Experts of a small language model.
Size: 19 layers, 65M parameters.
Below are experts of layer 2 (counted from 0) of a mixture-of-experts language model. Rows are named router (the router's row for the expert), gate (a neuron's input weights, with its number), up (a neuron's input weights, with its number) and show model dimensions 0-127. Each number is 500 + 50 x the weight over its row's rms, rounded and kept within 0 to 999. Numbers have three digits each.
After each expert's rows: "gets" lists some tokens that make up at least twice as much of what it gets as of all text. This comes from a sample of Wikipedia text that the model never trained on. Tokens count by the router's weight.

# expert 31
router:610503523428459511502433542595548427579474451510493493493500565557515536496575566573380580481546579473496364483421495449556429442547502441523464549495483537545504465544521431503582479587526473470460443410494456533505444541506447521561498505437534501521513405517476540566449517442429558589485482490449550549549510415472511478492564453468520511508566473479522461391469459557521572561468
gate0:438455532583505513560548599532518419535523440604353444437580600510444507523512579512505548475508476487557525522423554497505494494462566582526536429409572397494552521541524473544513542464442444451422416465518455420506469527512486441439491456514564503565539466546597494403489587543610474533528493499470446484476456474501531485490544520441444488504468559495427496435507468529453527504550
up0:500456506546515562549518539534529477522517425617381441448547612527476478544522591485469561477552440486590482515457530487511513436447565617497545418399560366531546555528513483546489520450459426473448433454528455439551461507520512430460519469510595477548517467591562466440444562568595462498581463520487517485452520457508498429477545475442498472500509573467412524430475497522494486506487
gets: " its", " period", " known", " on", " along", " released"

# expert 107
router:598517517436411564483444545598542470549475458486507476501537563557562556533584547512436552470490551470504426480423475425532434420544514413524449566499435558550536489566574431524552551588529446474473426419523476557461475566444444532554496462434508527574558455513459547571462519494452538553454466445429564556554517459531472464441555439513500483550550478444465427431503436548509588538492
gate1:429470457468515520521455445540527476472453466491464548528535488635449471429602530472511371521495557494614493608514535522413472463498516523469487512503418576467516457527525443491412500521414401493478459486502469502458562472498512443481592513562524417482507430559437527445439627533500476557467563508453508507538569427579613495467472416541531532520551493498454530533529552543544578454532
up1:561538566495500496505513527455482553537545517460504472421466487449604536590465593476524575468452490568490444444491435492485505478489487486493441556453515473562475465541421550451591468503500556502525568467510501483517371576502529583533447504462437524549510513479466473558586358468522606454618431452480399536555421568563430451494514536552477470523429555590520439429463507472517473512492
gets: ",", "\n", " ("

# expert 28
router:562498537437434564471436580552573473539464428463527474476517579562543555542587534529438527461526550460522433478425453411534436415546503433508462562489446548556534502563548432514552523576511437456469475416490472568465474582450412535562506459445491504554570448499463553595487511523449565556457471452432569569559531453506473460445565434504512481557558510452458420435510432550494572527493
gate1:536435435448448480518423476470596531550503473536495598456574482475539553489491502508521476540546485506460603511514475461527452549499510502407460467497514495596479448554558446477443421506477521506449549542512582392428558452480534513454517429518451474522614392428495565477464599537461495555581457471583488498535566654557475496466507502475437434457485484499423578462515497420547534521558
up1:509604449474454512514487448456589486428452484491495521485587593551595562512486504524555456455499595534453564342532538467469428472493548486432443502477522553538584453458443446436551493534466573448436474532492568448527644488534564495464470468507497485429481496505485620500416509473456489531597473476495532415556534526547441457424491530531468487450496577491555500444487510416543534504510
gets: " to", "s", "ers", "as", "ment", "al"

# expert 101
router:579516551424445548486403551543565477537461455471529505521495517596518550519557548512469512429500510453478451443425478417505461422522489446523461558576459522547581495590540421511533562572495464433512514448495434570498475578465393531544521512410449493561585448527454555600484471527434508570480476432423551553545553479524511469407562436487545494562533521441478433438483460547467559577462
gate0:618500585455483464526393497527547498502418433395482537474553504471472486602569576495434479457437539417519561519502519465602367558458477527511515418501441583586570480562515475585543534577519383470483524474517476498513408559505459487591464474453492483514474424561470509515501494468536500475488525464454513494478477488505516517495558446534513497493531467413507447353477489515523526563582
up0:433585492406549564422529482486503474405555529494437564598481579517428455515535484513453516495504556543457513552413526412427476531500440525509489457466463490483498510528491552595470460520487526602610460445581493536454521556542516472382452518479494538577482503425491595464467502498434496508587508511547514538527521433550558532633438511496451429510404555412520517419557464541490519485477
gets: "i", "u", "in", "ie", "an", "o"

# expert 87
router:572517520436411554449455560562576458519471447483524471498520573548530547499576555527423543449497580454512444506416471440518428408548504424547450560505455528546528471557551409514559522579505448444466441431516501578445472566460443527545500486469496538570548455504460568556495538487428536538427458436434564572555515457516492438452551442497489458574548465459462423430513448589504588558524
gate0:579416614514404552470521516489596500491416444421570484535416524543559634481485527470473483513535495428517452464465494467514528443502595470619546572491400457526489460425499434535456528511545516430549522464569530568470500484529482496541498434437462455532547459565506516513445504475482451539511452525523513663441483502495567525469539497567500468492419478547419435430491533441499508557534
up0:550464575453495588480602448492602399566455423553475546540492494562483393443458541533517430570490498451518460493520524466416543547508504489539499538462438574523426453620563500598475404518450470494517476479530519533446495570523453466479539510483401442499407511551470563560453448511502417491500462512500448641462550506525525547486417506585525554497486532554502465445514516458536443433509
gets: " at", " on", " out", " over", " b", " first"

# expert 39
router:545496547426418562448449565586593455527493442486531490500535561558540565528576571528420533446508576467535433451424474448481450421520516436507450556487426563548527469553544419528563538581503447485473476419492486562469481591434435505559517469438509527572546425479464547567490516504459532559440475429429564558570531453494489464450565441519513487543544498439456421437529432553540570533502
gate0:507461492474534510486415455521568492453572513510518490579601444596538554408560541558514573487467461444519430539439547472525485549578488461516393540416454484531507446483597504442489568517615505582505522402557464501476463455471445447456484537551468531531556459394421504438584500442489507541493564468522542532532520498426500516505512510472549514533378536546355487485493571479464541528470
up0:447460514488548467492452435590644508468486480484498476506564441601515536479439569485419524429560428554510504476480615570558483584512433559585425536468457460501480400539535449482527523497482498560583533386575488531431500413460512514464506512511545511482504447374410506511495517521511576551454474577501508498482427553441495568526479500471545439490417552488451476453553571499522568488475
gets: " of", "th", "4", ";", ",", "ut"

# expert 29
router:584496551439391548463426540564559443567458417469516478508517550550535562500595582540423541478478543474491429484427461399494407406530540453519454569519442549537519476531570440507573536590502435457464469424517470584467493568455428533582517450421481488543551464505472561565483478485445524544469455456435579575550506458493479465478551419501506471539525478480492439430536442557496556523515
gate0:487512487511504570466474461508522495515457508521492540464487542513500500521611533564580552442498519435536450496464612374468525500464555516513521393445424570561496563475521526491488530590436566516354546478446436572551445508580377498517523489545497537429490439590453484491518459461476528498545542467449533556507513472442592531436579453470516510448468438487384486447448518572503582558525
up0:473502421502522423603440561517547510519490503555404487408506515528545524456553527551443545473545478522604626548406535488445544589554542462520421501540484408526494544549586446446585474395530462477424490521525444509468448498454421450459474450534501424525584521429503536512446569459474413471465455563455482498577503546602465482455505568478458524512556448535475470579528463487532542506506
gets: "7", "4", "B", " B", "ra", "h"

# expert 15
router:582536538428419554439457563569548473526472456481502491492518555574552550524571566538424530471489561467507433492429481424508448425531498433509416580487438573568538505542552421510565543583531441469467467418478496579464470576463428505561518466436513501575560444485428552574493503489451527562452477437420564560572552426493482467458528442521504479548565489456464434438519434545514579545525
gate0:503448512425445525487514537586388601526467598492500415434502413529536463507500458436533455494421531501450434499452429562530477493498509510527484538418584556488450511476499506528472577489474523454482625656456491506585514464551456446581538510505500464558479545409527515394518443521532527462538546523490459543474512501492537489498470570445553467517481533504491411511577603434433503406564
up0:550587454523504486454492490411624433428535366464521509588459594528483528486465529514456528420558506520523547494557584436501458444493488479505519533615423469520557498537502470417530429507548538565430491414541509447529543579467459561392512471447531504497507443600416532548448533486479524573507520506485604457528455531495396490468475470481442503551531503448504492511443440549584486549457
gets: " his", "at", "as", "ter", "On", "ed"

# expert 126
router:577509547437423558472420568581569476561472452473508499501546576556543557500579573522434541464477554443486425500418492434533446419530495442537458573469444552571547489568569430524548507582518442471485487421522488568441480564461431519559510480421476514560543446494455542572472475514427529523464485438406569566568532439488491472451567438515488459561546481458441437430521440557522552540494
gate0:519551542392456520495580577524527495407518492511504488521487560568450503540549482371485580450424576524538551570448548492520469516549480389438469582383458533543519498491401487497528468509416395538521515482563544593534452582514489473534484523488422509482519500481490506492461470466531520531428481468499429372598491528500501400528529516388468491553584547469501457508476474574511564496515
up0:554514535418496416526524436600495508581561478442584517458555590437512494503435494541461448549476525463432457547415435524625485409560452462458467520433499581578549505461419417462648564466458464543498480457480451582465497501526538474556504512521498467487521464567438519453563453511469552548520514580496474428619510466482580485506488549531468476441469501491500469510495516510451593421527
gets: " K", " P", " D", " V", " G", " C"

# expert 38
router:585551533421425507410463562508558490579447425456524492512504529556568521501612585533423497506540503504472415528448505459554498462556492432486466551520473500506502506569521444470624511529549511501476521464482413567394505556469458567545504498443500460579499450546459513566497551495438505523501493489435509570629553482500525459420584495505517506521589526461442419380456446573512545561443
gate0:493358476491582442576466501534467446516578565487538520501461443554540494545411477563514504489500498475519498392533558500493512561442394586485508496547378589472534492566514513480509540593627539525458479579455575457515442465469534482546406550493472402529560513491532501439427463517531514509515569508422584413455419556484459507525503451482509479482491584477517551515489471555448420471470
up0:517369467496580489566439525530500457533569574517512523480444446555524495546446491564526477480505498444542512395493550497493526554439400575477517495564371627519544493534489494529457528596642563504450488528471570448484444467444516499545410555534507402547586514476515513452463476537514497522479539511421572406441440555468443504498493458456526490507447568439525555512509425531442451476483
gets: " September", " January", " March", " April", " February", " July"

# expert 73
router:585514538440419530450447575581561446554438439466497502500527554552514544553576565528420547452479554450507441476412491450520438414519542456523479558499439541565523477567540425501558527572469461466457452414509452567454480573449417534574483480438508531575575472497496577573443508501439551560454486439434569555573510454463493459448551450544490494557530487452462424433522450556484575547503
gate0:455471533456521423499604520458549499408563520497549490437496476513511511495521550451513571529480486461469497481523571481446473485477427410393494542556496467509441416520438421561566503595483535454461522529502501547495482581453472509558427513491426514560503624537504478463445541592484574460549563407433471558564484560564588471506470387447499449569612503483502514416446511493578505550530
up0:463493558542467470464482520510563581486539571445502488439568629441537432502459514503521480480400479482430429475522520492461512431554443473441534562502492478559535440566487480543575560491488498486454567590588513496463444590502547511587442540425483522563479650490554475434507482538542546488485545488373443463425538534550547460426414492508495479471466495585467460447443528555479415560528
gets: " at", " L", ";", " I", " first", "0"

# expert 9
router:579567490410465497447417512665526445480470515492571521501498553534536491555561547580460547463482591500479443519427515440511414439538468448433465567517429570522458512516498483598505479535465477411485532440538451542492461564454418487510554518409496462536595506471443555565479559531456554590535501486497517544526502417510469410396483482579528531571538503446541464469473480508499600498538
gate0:459500578449479497489502528476533537429528547551449525450529596578456447509436502476527562558473544593461492526495552503403504421452566499562533637407533460472517530537458531568571506571478506561456472477470479558520542463591436436449511506489570519499477477464495515465458433483555474419538481540446508522493442448551459535357544502546614550427422540453458440461528454549454427566455
up0:482495564425509547516475501580507506445539524538552463435550508520497496515437448539535575515424552579474460538525517539406552477444437495532521556464515534518534545429382536544556439624438388533507491456521492582526450495646459519482502511557511519445430437517467520521508446494542485546507532481506468535405429472484477524463521490539627541391364514473523433495525438549455549515439
gets: "|---|---|---|---|", "|---|---|---|---|---|---|", "|---|---|---|---|---|", "|---|---|---|", "|---|---|", " =="

# expert 120
router:573496564438429561459445574586568454518477452479487470481524567560553553553577553531419530450498559458504459482425491447497452413541520424499435570503418544570511456549554415505552513571514461491479475426531476582448447571447433535545518466448496531561560453505464553550475504484444541567443469428432562566555545441533496458442543446491544462556568493444472429438507428583521569526496
gate0:566509528500457601350542442569472554502484406565443411495596448484494506499555439450467554496535525470454491481527446512498507545464503491537501504525489537570475466519613444489664524586506564507511491428510543521580475534538546487478491511522504539599477399546446590521522459428493490463561458490487521483595505457406482385476416442502420525501473495474537458478507540501509547432461
up0:585496503514515480434494504493601474456515456479502525489487459420495576562481492459484573627369497468534513562459439544426535527480455493461504506474473450573406573476514531458474576546548523533563529480452416566545473521442530461392452492456577480523544400528530407561444580417569521545532497415494572483553480478475430480436518493395470555516479537500602473534519578520547512467504
gets: " T", " United", "ie", " El", " Mal", " San"

# expert 79
router:574504540445412561453445581578565467528452431481525487489528573558565544525576573531415537469476560448539427494419477449525454405537517444526449579462435534559522502546542431517550514579507450471476451418499527591452453574478431495563492451436524494564543437538462550553470508513452547559473469435425570559549543437504478464435540454514495457545564512442457434441517432553514581527514
gate0:554431478370429565542421470473482540489460375485485482622515455563476594455574486532499510417516544551500492482450524437566543457544442494507540535478515529510456529474505517503506458527563443482459467425520466446550481551466431462578633553437572443491502453509515578521459516479533447473515449570549472442615548519592444538495426448453548410496588459456499504477564527513536525489543
up0:455516440431408586460413460480491444403511354467501535534538565495519466461499493525453493486536483525511593566483571502507496629534515486450491472484490498514483485402537467521516462542533407560436569431599486520567502567507490509541548519502486466517544463493452558494469478446516480501490545481572493465498665488526504496504407394388558404571564541476516559558533515483448525539520
gets: " as", "er", " public", "/", ".", " "

# expert 25
router:568510549435432578452423559553580471545468449482492519477517563564549557531590574514438508472495566472514429482422475422514465407539491433497447573493437556540536474568558437509557531574513443463467480421509477572449473568475432571546500481431506513593562447494466571564476506495442517558442458441440581555559505456509500463472534432486496444559554491458465438433539438561542580546450
gate0:445455510513526539596409496529500501479457532493602381420581563507534440512418532532467426420470464562506480532579528602473490408469456498437580434511598541547543539476465380543556501502441508562446638422456463499457524557476509567475484436465562449488434520522558516472496499482535429426482536507471553491573511458438494496524526477432541486520496490517591546485556537539503535519435
up0:502479528528519515559466498586457447504424559527593495539579515557427409478473486461473500517448487562484444571472528522583450431518359480483526450545491488565538577488497451481604531515489510511502586408491498542495449541407455557436481491473541515475479440480559444512460481510491520489497501498558577460602505472464524468489446423400500599572470467566627515386513518555408561491478
gets: " his", " he", " He", " its", "6", "=="

# expert 0
router:588552600402437593408329521593573505487526510457463530561607560511485514483567541483492556485496523473536439443428488489559469468548539409500468597557435520592502463568567446534507518587500493481418507461510447570513517542497490531524517490448514529552490473516476555558512509461468497549547446483485507529569508481476530476466518461553464465592513513509517444373495411488515541553431
gate0:564555449508483556475436527488467463457477508490445592453525548470468532489533554425512469374495575390616503494602505502536543523586464346524466569463407540551494545553520527448509543524468435508471467447481512503462445471444543448457495526466608521605449473415524448549532514532522487570494504541514492550546466520484533563502540555509478415500461494512579470388505417448465503567444
up0:505479405542474493581443548407532509430551491504409593532450416532487647572576527511539537471502512429535573496630511518555539416450477488559496470463503610517510521511535511507489455462540400518482560516513495461437475500526466525466530443503536494510525478499465535436577418530567503484440395503517575517447458557457492548544468453403485447420550508540523557588496480449404470523462
gets: "|", " between", " on", "On", " Born", " He"

# expert 49
router:587530519442474551442433563564575439540473469443471462541523544553523507482540517583382554381461526476511389511447492450509489450572563456521479557508449526578491539532574434521589463545520443467422470446531468533464479540435435512549531467452544579540588461494499541502520541538479597553461470485390547556567505449517443448494496501482546521501565513475435404437477431515510580577517
gate0:577463545488418488492526385484531440420480455581603514565497614477524387526447498560529408443546534498592448573510535457435455521514393474527524455480489561519496523508545502500480442570536536468535485449519451511391577532511427497470531489513436541529559480516407551520480406552428558548481546453515531498542439531473477551429548487578482455475522486473458464455607510582542550524545
up0:508465572512502546611552583495485554558486439455430521527508494544451535513653480468430443564380489523534477471430451527550514465542513478619443532509526563465509521603477507534589531448433425468498468469451501509565467532470517494524493467444503500469557484510427585546512480433517559463529435526413490549575504424532516415490521497504419465570413491587431444508491480453574480499404
gets: " end", " number", " October", " League", "all", "F"

# expert 10
router:562497540412425543462434572564560473532492430447505493512516568577535541522583584525424544476492569468506433493410445423521448421535486444494451569491437542554518474555546420510565518588500440465479443421541522568457499579450420536567508493432503528564548449497464536569495524494453554556467482435434572558584507445513505458477538437502535478567553470445475421433494434549524577543482
gate1:507572385458459571499459539559543516479491490495542466531484506439511504423564503450452417609343475483445549504463445550580614431585449443468555550435567553567460475557495487492476551476464484458508456526494406554577474589504454480548468490545581441513518464529487499517516452483488490514482470530463575542397550543505446536563487507517492476469466454479559424605591478446476557516453
up1:506496524515591566515507417536572429564507594559447518426475499499533477514433574524452515524615498396516476454463492479506442551501502537566381519488411501503503458505512494476593431593519511366548511484506574469480488434491598493467529435476475479451535430479435526513450549456482491507494431571607564543520475423406515459530451468506454578552568538542483528450539481559551483432441
gets: "8", "3", " he", " He", " their", " known"

# expert 42
router:560512533436422553462448560580606437530488432467518480494546550551558540490564548524404534468513552452528418493409486438509457436557552403515456557513432555552478498574529400511563508573494452445470458429496486573464485560452408534563519488438507517584543438502478526594465510520460535574468460444454566567565539417493493457433535450527508471559539480476474428428512448532514570540520
gate0:516464466466508485575391532539504492435545561413438551476529572503540552472557600477503483394481493446515485514397496518579524518604570502565490406571493526497575476544485400419509460519526544451443547383531492435468479440490444504530503541461493476513514441469430543547486506474445479405510554508503536557455596429553415551494531539475537423540593474499451480533416525538554504579532
up0:593513570493455497455485484550535479518428438473551518484479499540542518517503563492401487578442460546522526517559470554465464469508385453553489570436458472554483462428555550452510438543511521429555395581534420557441464526524494492480495537477511507511443493581517470517423547576540410612591516526482548468537402467525568428541460511488550560466519571471577483462492411487358506430505
gets: " which", " May", " that", " after", " into", "op"

# expert 13
router:560525527446427549474415543589571476532473441455477499525518554575543546530587585523455547472509559460519432492407486429542456410522526422528451572509458547549537499567570409521553514587527460435496471443507465596454473575449388530555467484434513495571558453494452543584482516488433502542457496450437566581570524457458493485429547443507504484554539503461486424428486444532508565547487
gate0:561507471424496562504450511519528597526516536507488447437397470424585438384571575568468486447521620478505460460519519429522468438527456438424567471534485537511533572515460458475571537472511536559466571462552503503493520512450475431516499465515560490500437503489522519510525594519439437453390546513514539517574581568490461434587506448575510522540492559417581524467389471459418516513450
up0:542554576446549483496600484514390471471407527532445465662490473525442487491504469486507473506466514505450466516523472539476416516499490520511569503575517502433533532587520473561555525562463505506450492460599588392540417457490491443579536484545449558441538449488527515552498426487606446440514397513509409501485480463504398522487599530478405541529520601532497444530491513486456565471500
gets: " (", "–", "\n", " to", " by", " that"

# expert 47
router:567530533448434555470434562564576455539467463429522508490544577556529537527598560516457523460486552433499420487441477433546422434508521413509483579506436557549534479539561441529542525566515460460468451437522457583480477564478424512543539467426518506573540445487439569590485516509427510536472465432425588539578523440490503448444542428500499449566558466467449438415498432548550570554480
gate1:450561422509450459424445463560501412628414445526511497507468523536499536528491499567469500582499538458559548452493471500425483429448477507461441595529441570453478509522542442533532591498467532534507567529542525483479569561520519515552454358479530563439443523474510518539503511491510541447374555461493484517468502506396471554467395545515476543438542460560557485435627523457480570577515
up1:430503461602539483447477519539541497564546592472426507528505509602480529524482524496446575434460516475546535419467441469548451457461454479556411444572449506508588499524487501542475650530551545457449556508520542595564481527549509435499436466425468505517493532553588525480482479461485510387467464574434524470443455470542396481475497545611525488491558468440583459515396548441457476526470
gets: ",", " from", " is", " was", " years", " her"

# expert 52
router:570519528428436546453454573577564474533441454487524508480536563569543555528584577536431519472490555459491425486402496436520455414530531433528473576504435563561527479555530413526557527569528444466467463415525484592441501581452422503553505469422529488567546442504453562572505510488419516546439481458418580566555536458507518473444554446509509461556538483441467433443529423555511564522492
gate0:505480538573549589526510507518550508466408544480454429594488467500435517598649449450542515514514530487396486553424559502583562508371541501530512553541439537548521485483481456472552488481538439422495512418444450499516435537487505525477474488478514552433468522539508490469551587427550425449450525514543454506457449429494600562463544515423559578462477430508424520561522469447461535591468
up0:538465500521583648521426490551533519441431541494471441441517526541494503546591480503431509497535570523579465480439544556493466517495568500547468548484491511524462526513490433549496454409485493370517503379497404554450408478486558419507466544488401533514443564486469545550496478430587427457543478540517470445471589445504500492587507578518530583470426468522592438459571506498529517476456
gets: " ", "ir", " de", "ian", " Genus", " place"

# expert 111
router:576517555424422562445441560585572478542453428453497484499553573563549559527565580509425535471504553449504448482427473435510458412558520449494461568489428544550524479564565412511558512580508438483471475432525509587445460578444438499571508481441503516546546439501451561565478507493438529556457486439447564584564520436490485454456537443516497462551553481466459419433535429548519567529487
gate0:490512462461533537463523502487502480556503507516489512566482410615384495457608502507499624481558610498501540516481450451468531490512460532514383451461429548455541494568527476548535606509544475485490523470526436503551455566529488424439387515499471515434449440502532457501465520541451585450527499398521489492470495499479456560428537556562563559431466633491514407454538514526466607471470
up0:449549466518530511533430440576444419436489374463454439571555456465558490541461511568497531489529545483547430566468439485560442484469476484451418495525535523553492494503473514513599536519590501483421539545553586498457496496402497506549457501483542541450525592529508445524456493528573483497443516426461551444569426607546535644487514491511499426453563512502452480483477454383447542585557
gets: "0", " |", "D", "–", " and", " three"

# expert 127
router:566488543469417580465469536595538453556481394481525508545479546544527514501607546557364548453495559444509442523405466400531459414502533431471489538544445517550510505556496431576535541584492461471487479415533459545476493579437419496538488491433490506557517488484455542576466513538458527563456506445444573603590532489455514486452558422572506448513538467483467426466491435530539568500476
gate0:578498594471459503490564519484371555485431596480439516424486573533541447431462447535486439432578418478501507502476573472518549516434545457477534558572525399521543479570466508493412508496462443439538544480443496532539480541501484545471496441484597539516465518475525506550445588577439493501444485481594492487426631423527617482468448482536553526509477476558482407472540551467527513572479
up0:571397536412479561471501485488432523501421570498521589448513559542545456409487529528523406454558411490545443480430550463501605518409554449461584455503493421511536506543476514540459487511478445450547474434452504579506519552471471595446514418479510568471465474498563518582473568597440466523407509447587460466421640519545589525492540478516528500540479515500485480455507533555521511520495
gets: " P", " G", " p", " M", " K", " T"

# expert 33
router:566514539430423551454452576575560473533473452491499510509508565566546546504568560520425539456489569435526410487414478434512446418527504418514434574481438551560513485559554430533565534566524447497489481419515458586459464577456427529577489479427504503566552439496454561563498501503436538557443460451432570553553541451501505445457545420493536465551552483452458433429523443566520577518490
gate0:496539593530529505428518449479446461553480508453510548536472531459437415441599500525498510493597538461524461550421610436505413554485524468388565541553488604495518493443477551550524514517423434492431574426480469512407439510496448550552459539458488525571549537430563441489490542546459482489502474505493430631470445577479522457498557463550452462570496457585444455479582510530583484520470
up0:516575555468527483415569478461460457552475535459485508548506543492486443430521458561569472465523517487524452556406572447441405525452499483439563588492508533526491492425437575534492474501439460476429510423514488510391513522490427567538480530490504499551542597467563436444543580553451457520556502484497442652441532598443536438509488510561450487535499407605497438458526529493607535506524
gets: "\n", " was", " is", "U", " of", " be"

# expert 103
router:582519533442418564464450577557578465542490460462518487491531564568532544531565561517416535466502566467484423483405496426511471431539526423515479550507427561551555511568565406521558551578501438461486495418531479580453468579452432518557523460437524507569544440503459546589467509478449520570450487453433556564582518430479463454456538439498515480568536511447477440431511412549514563524467
gate0:453531498443495528501487510530550432617539504425437559470503441502546514400538553485539504523499463375466408429513506567558552491484559521506566446552411492565537499462522445489520555539603465524576483470481464634524470483493445404508471564529495582463482520418528515563390489497570443493479501532470493446536492497462516496504530526509507475539538503522542418482504511620467341423556
up0:426600513560439496509490539535496466594518489476494468534567530515541589526557507461462541432547524482453492444455536487459490509557458509426529473480342445554476467492517531475474490539505470601553456480444417526473446495515503449479530484432478507475471528425501506592463474579501558503488372450567530464506395619522494448496546471500490497614557425551483478574585453610464536469589
gets: "0", " and", " ", " all", " since", " on"

# expert 24
router:559509537438421538449452572566578455548458445502495473493527568575566547530581560537427554456506559457530434492430485438508445424537531441519445568512424562543509502540543426523553506583510434474476454419504506570442443573464422526558488482428501505559544431511444545564484510510440554541445484439421576571561537438504468481463567433489508474555558507449455437429526436567517579534519
gate0:498512463527468525558506527558568405526453365435521519491433532433516527585456543468460492510547586544574541370474491545507394477474546409478532508545487436513494509424566395525513496539439479460540520553524473484572516580455549416571521483612500512590481490511383509394562491498541466523504434432467512414588544530499494463474548468506498516539591484486503477523474457561519546506453
up0:417581523478521612482545429430490522521555529476394458400605601484458393471579451525558439486465543477402530433555521527590469562413461618466405430520461552514499504567529509471581508513500529473518503441483542511493522475510502467373543414439489485462487475500475549482496555462489517552462512494540483547547525526476503530517561459521557456473482483541485470512591553479447506497621
gets: " (", "\n", " ", "ers", "==", "–"

# expert 55
router:577511525424420545456431568581579470541481442472487490503529554564553542500573568508435535474505565447540434496420510434521439436516515441532461565487446556545537473546558422519538506593521427447479463416474497571456482572449420518553514494439530498564553442471451547574456539474432516564447477440438581562556530452494486452460552446488514448575547506442456433424513426553525581541474
gate1:552537542401454522528455501475569527628468482494522485548535547397552433520483526503550438577537484491499573471483504501481554537450460505467533549515417539463504421524571498439500388567455472463522512532527407474477488505518477529530521426515528539467453554467545563638431499604483472539485416469519479613530472519513486454376466456467386459561466441568441449475580519584477514514509
up1:525518474508455575543450423512546628525434482494457397445467567422498519522514491524504377537451433498540545429543541521484563512460518531527470502543530463491549505512596382514522356480454455465560573455511448465506518506431512515572506451473473487430416566501585616439541526580563461581491428507542459556493507594510464531465428527499442449530490449537437489520541530574499512504508
gets: "\n", "\"", " under", " this", "′", " own"

# expert 88
router:579496537420421553454438574587564462546459438470507476502535561568544554543568555514434528447475549446513436486428481427494450430531526429517468572501435549539530498549560432547561520589514445464482466425514457567447467580460432534545522476439516523576548449517440563573481515500426517545448487447423579565558540431498471453455538429507509481558557493431458426436519442566522557530482
gate1:407494571492515529523463561545499481423481458474417476470583472601501586440482508511476507464434489508416502494457502484524541530514477511563569546476487544533460480479491420535568614530529546501519488441537565479516476436450456517544527429378466491552636458498463570557502436473419500576602573464518574492492507454471463477500592473475402560512396439489414484507418509469597518495523
up1:467562420540519453441463494505466455492534421439502518475481488555470460501542519513553517448543478556490458532390486485499453392475493408551544544548501455527390536591549488476540447471452536454503520568436584538520531508623450530487486429390548489516568578406489507506449581450534497542533562459476572474521454536538613488510443559441434493508482405519519526588593475422530546550534
gets: " |", "\n", "-"

# expert 118
router:575509519435427555473433572571584467533473455487516457516520567568550562517574558532431540467463567467533423498416474419498432412529522437506433582509436553541525478556563425505555512594510452477477466414528487571455468566457423524558495481428503541554550436508429542553497505494451545544467479438426571575552525447491476453467549431519501476561562488453468421435509431555529571533483
gate1:551478592373458534484506487479565426514489457453497551463421547515463518593509560505380529424603474539495533518480447495552536507509536481537491539410530525620389494577494460459470559423466477420510495494481562476513391536464471533556482448460509455561528462573497459619518464536493462491507549469464522543393504545427473619580512478497463448458572504542540518509476471511426513549542
up1:490528425526561525438527524550535557458510473514461449559518497505459469411542571511451493537438519496528388448377477473454510570475485459487453530523467495424504454589506537566502470499528525446492434446567460480561554479508413508570338541456519518534496483489485529587470590574593492553431509505596515473501527507602440534506434453572489614470593566448538509488505455455437463490452
gets: ",", " elements", " including", " to", " way", "ets"

# expert 6
router:514484564438461518428418577531561481580458472452491514522483565533541580485574656487429510503452503483488464452423471459505440454514540468536492563543462585527498463553514439524655490588535498463505461452494466513475506525481417521512461414373493485540493447508446554643479469482386488531519472435482588522541506469467473508483543481540515501565541473475485463453442465567508606506455
gate2:593424478498445633527419537433541559548483481375515472552530472473551507495476507456387545587529441434578502486513573476497448439475482444405482622557534563584466452436475477595517514561475452450522461414482530485546528549487472518525569520468519460505556448512543452524449497381516524470525490545555535423412502532568448537500515505532508481477465512563471587452459508529555477522438
up2:588522565456524486587505436544555609532415408532427561582446539549460512488529489495524520446530505535424509416525483489488514598494558416459502387385529500501490513543504422528502476417530563478438465496426397468508556445488664475542520549392398541524513500475523559529528546531439508506498474544469490509554469445462477520492490550479466515511535469496516411466532547564486541460563
gets: "7", "6", "3", "8", " period", " images"

# expert 117
router:518496508475463532416402583528566484589498471456510476463532605516516486480524591524453546421475513468492463472406480448526484446529493498560487551550498553538536481517631308511560565559486488457513471448534511519466503536454399463518480494463516519540530440573486550588400474510485510561449498441465583510609573514491416457488497472543512478519530491491474446481503433522558592601468
gate0:458519489447456543604500553417499473570496486393512544484494453601405513508401511500519458483462499510552433500477442487558457507455518511604496536396562419493490581560560465509520504479507580531421534487439490453453442549501457575520515495479520500529432465541482516457592476447586517556464548524510589560536582582354518405480517501445468590530487534504480547466530439528415508455485
up0:508517524494445502371517486481543528448460506552535491486432520518556529545478519575491574506472596531461570503508518541498584504482637521540447483403453578539525490481546444486454488433513546444368454429540589483539487449476502355481488521514500520533487480544504547572461539504476605590457417451434479498565430508453398449504477511561482389469518493537497424491534473501522516579571
gets: "0", "5", "8", "per", " limited", "urt"